python train.py --d_shared_expert=0 --router_score="softmax" --lr_router=0.000416 --vocab_size=33841 --rope_base=10000.0 --parallel_block=false --init_std_o=0.0 --weight_decay=0.48 --lr_head=0.00622 --final_lr_fraction=0.03
Below are experts of layer 5 (counted from 0) of a mixture-of-experts language model. Rows are named router (the router's row for the expert), gate (a neuron's input weights, with its number), up (a neuron's input weights, with its number) and show model dimensions 0-95. Each number is 128 + 32 x the weight over its row's rms, rounded and kept within 0 to 255. Numbers have three digits each.
After each expert's rows: a language model's description of what the expert responds to; "gets" lists some tokens that make up at least twice as much of what it gets as of all text. This comes from a sample of Wikipedia text that the model never trained on. Tokens count by the router's weight.

# expert 6
router:111158095099143107134175221055111166122151132088160175158068157162104095114112127137128183105179129077184125115170115116144107060114130067141083122115103165119074126111122137109122164182140149157150118153153112075054078102133161124159134140096119106101102149135118117074147120106138158172
gate4:115134073136167088105113115105094169169115103110145157100151161107158133127084063136185152110147110177152148136105123099148080104111140120140129159103112120145153137092175111062037128115070091110147082086086112104177163149100125133118114141137116133198148079114121169138155186132078143160
up4:085127139125086138130168073223060143147148146118053126088085180129117122136083136145163148189106121163165068107146121089067157129093151127112129078123114052122141125168126178112119115137108138158109133112123118093187171185147164119136144148091135105180070146193131174135161141126126096119
What it handles: Biographical life facts. Biographical words about birth, residence, marriage and occupation, like born, raised, lives, married, politician, often after was or and.
gets: " of", " born", "born", " to", " was", " time"

# expert 4
router:126207116109156160149185163102107151118216193090144124158106180126118112127144175098112147097155188094155110101142149159164107068165125112130115140157094124099104141107100123153102140142103085135149082149159026110114120116127207063153154160135158101105117182144111100073145093147153118174
gate0:154217094094104068083139134124129106176137149121135108202148165146163100112103092125158086106118156120122091199131143176160108100167123165197103068111134124117168122100124096112067144149078100138119106075114127132127153144109153122136066178074106108099105143118141110037124218131131154150
up0:162134105129138147107239147133171094127165176100093051161155116155138165128132097107183126095091143099173153149095157098153169096139146087190130064154140114141097097165117124141135095173113114137163127119135121106088091047113195107134117189092104136163154148148105122077143155104157095093
What it handles: Verbs and prepositions. Main-clause action verbs and the prepositions after them in narrative prose: into, to, in, took, made, won, released, attacked.
gets: " to", " in", " on", " with", " at", " into"

# expert 16
router:139191152094166156140150217117127146090151145089172131155103155129115127158139132115085166141150151103170100097156158161164121131146132086064050112122110183138132173107073149153123164198154084155166126164176074091085102076162183096139160178094105100087105155136106099080156084100134165170
gate4:188085106110093191141126143149092089147153152098120101097120124148117125116162141119181115131132137096065171121113080170141130147122113149136099098134126137112153152112138073137159088156163097157109144117163178150128076132093096121105121110116096179116147138109130136142140080157201160072
up4:119132174057114130096131069134146101187130187170146106127079156068107116142105144187089107158144123123107124154130092219121119142123125124121108165122076095168147205062124171098144114109143175087108154202118122119093084161121141172169129161139088122140151103113107180088139203137167146125
What it handles: Commas and parentheses. Commas, semicolons and opening parentheses, mostly the comma after a name or noun phrase before a clause: Lawrence, farmer, Bali.
gets: ",", " (", ";", "),", "\",", " –"

# expert 17
router:128203144081148159145160142132144166067161142122133160153106144141109108157123157114112186104121117102192103109141192153126112119144115103099095125166087152113115141124102121180139147168130112139144142146151099115082108080130149085141151150123131096089102135169116108089191080098137150152
gate0:143163131188130197133136125146092085132124095147135059110126148080167180103137094073152101081137126098215112133138170124155151086132121180155137107113133087088113107082137101125138125088083139184137152160132132085121187096063060143119151100132078135092126153135120200173143075108110126092
up0:150125125068107087109132149135124092106062117092040082131205125135094147121109136120124108158132140065139108103140215135130144155114074157098114093118179130194166101148167122120142127127078112109126170087088112130109144107175109124105154110140048146077124071122156078107115158153092128152
What it handles: Location prepositions. Prepositions and place words in geography text, especially after "located", such as at, near, around, outside, southern, of.
gets: " of", " in", " at", " the", ":", " on"

# expert 7
router:192191150099145157158172153096116172110132170052133166161103154185078100130115122139122138137123172091175100084148123190194096071121161112117130118151127149107093170095104135139084160149166111163151125171174120081071109110139137098152135138079145145106079167107136144050119085135166125137
gate4:134084140127149036149102125154132160152085146141136128149117119125166122149093146081088085156112090194155184160156091127108059179100166131123133190136181097101036137112150135123160178082193192126145108142109094117103152073171081109101155166153152080091104144134137141110144144117125135085
up4:165172164176125181108148173074105071104139123130148165137145151153155126096121136136091117173147190111125186121128158132088188069135156060147079132133146164163168124130079139120077092183089071099153124129148146140122105109111191140125115096108108173177206165088147137166124106091173114196
What it handles: Biography and sports words. Prepositions, possessives and career words in biographies and sports seasons, such as Led by, earning his master's, senior, debut, goalkeeper.
gets: " by", " a", " his", " for", " the", " with"

# expert 14
router:130207104121121154153127182133081110104153129116147157140099165169118123158132165085070106133158175119193126100167140138114106061145158105065085193170122157119069165119115147124144146174121100146178088145132095110115105098168206087192168147101139104098074152165108098118149110108154140199
gate0:124090090131152131106130098142072133109135145138146104139139086161129157115132070070115131119117140163134112099052171173134122141080127103108119121148101126128123114084093150183153129191145141152107104128188113107110143129131109137111151107050190154076082089150231072161181107116173158134
up0:119192140129142122189179154158127131118186136083111150132119132126111112109134116165115154099104152148117135119143131122158093120115111176105081158115160136166148150109128131110125100131135108115189147154087149130163135089173201129120102186130149071101161162148048146103129088120148149093
What it handles: Passive participles, adjectives. Past participles and predicate adjectives after is, was, be: used, found, located, known, built, available, described, designed.
gets: " of", " used", " known", "ed", " such", " found"

# expert 13
router:158207159142144126161174159102053153042141146098108126127067179146108085128103142106087161080170124116164129132150140151179099086164151096062123123129089158093100177111122165122062138144168100128185083126146077113082099083168204118153148125130120095106135155144103130095138125084129118155
gate4:111154106183104112091167110102104082096103138122100108097122180140098117130184153132141164116227114070182075167153150107086119106105133147138073116134075154175091168165113149132152114092159122090143154136108159111148120119168201108141134138130103085132132220151142095112095168086133096105
up4:153210124083121115099144197131153153135137093116186085174170139136158108034109132172155113114081130189137163076168119120168025131137116089175125085152122188095102124063151041131173165156124070156148067105173119097099152137124043118093153161151196124119088110106135107113131111169160114140
What it handles: Verbs and clause connectors. Auxiliary verbs, conjunctions and relative words mid-sentence in narrative prose, such as was, were, had, and, as, but, which.
gets: " and", " was", " as", " is", " that", " were"

# expert 5
router:149222137080145187158151131122097148073150159094122141153109151158125122115123172102076168123130141106138110131146140159144088118133162101062075162151084162130092172083103130153112138125145091163160110148159067094080105097142130097187165162107114117078080106118097113099169080088136174154
gate4:165165077158150128197158138127161160136125080093164151114101105149179113097137097183110157116093130141106152128181160103090164149087148161132106171141177047158069079136078145193213052105151167143124180154119129129145181108127155187148121200151138122165092074109119123090152094131103170182
up4:165150158089134151130112122118124170152105154123137205099103122194103098111166145130115113101143134154121125115125190173133133094091162170193105112133108074152152126115112166209124057145124124220127168154146100118106150109137148100129144118158030149083126097114129111130173078160118148190
What it handles: Determiners after prepositions. Articles and possessives like the, a, its, their, this, mostly after of, in, to, on, as in "of the earth".
gets: " the", " a", " The", "'s", " an", " his"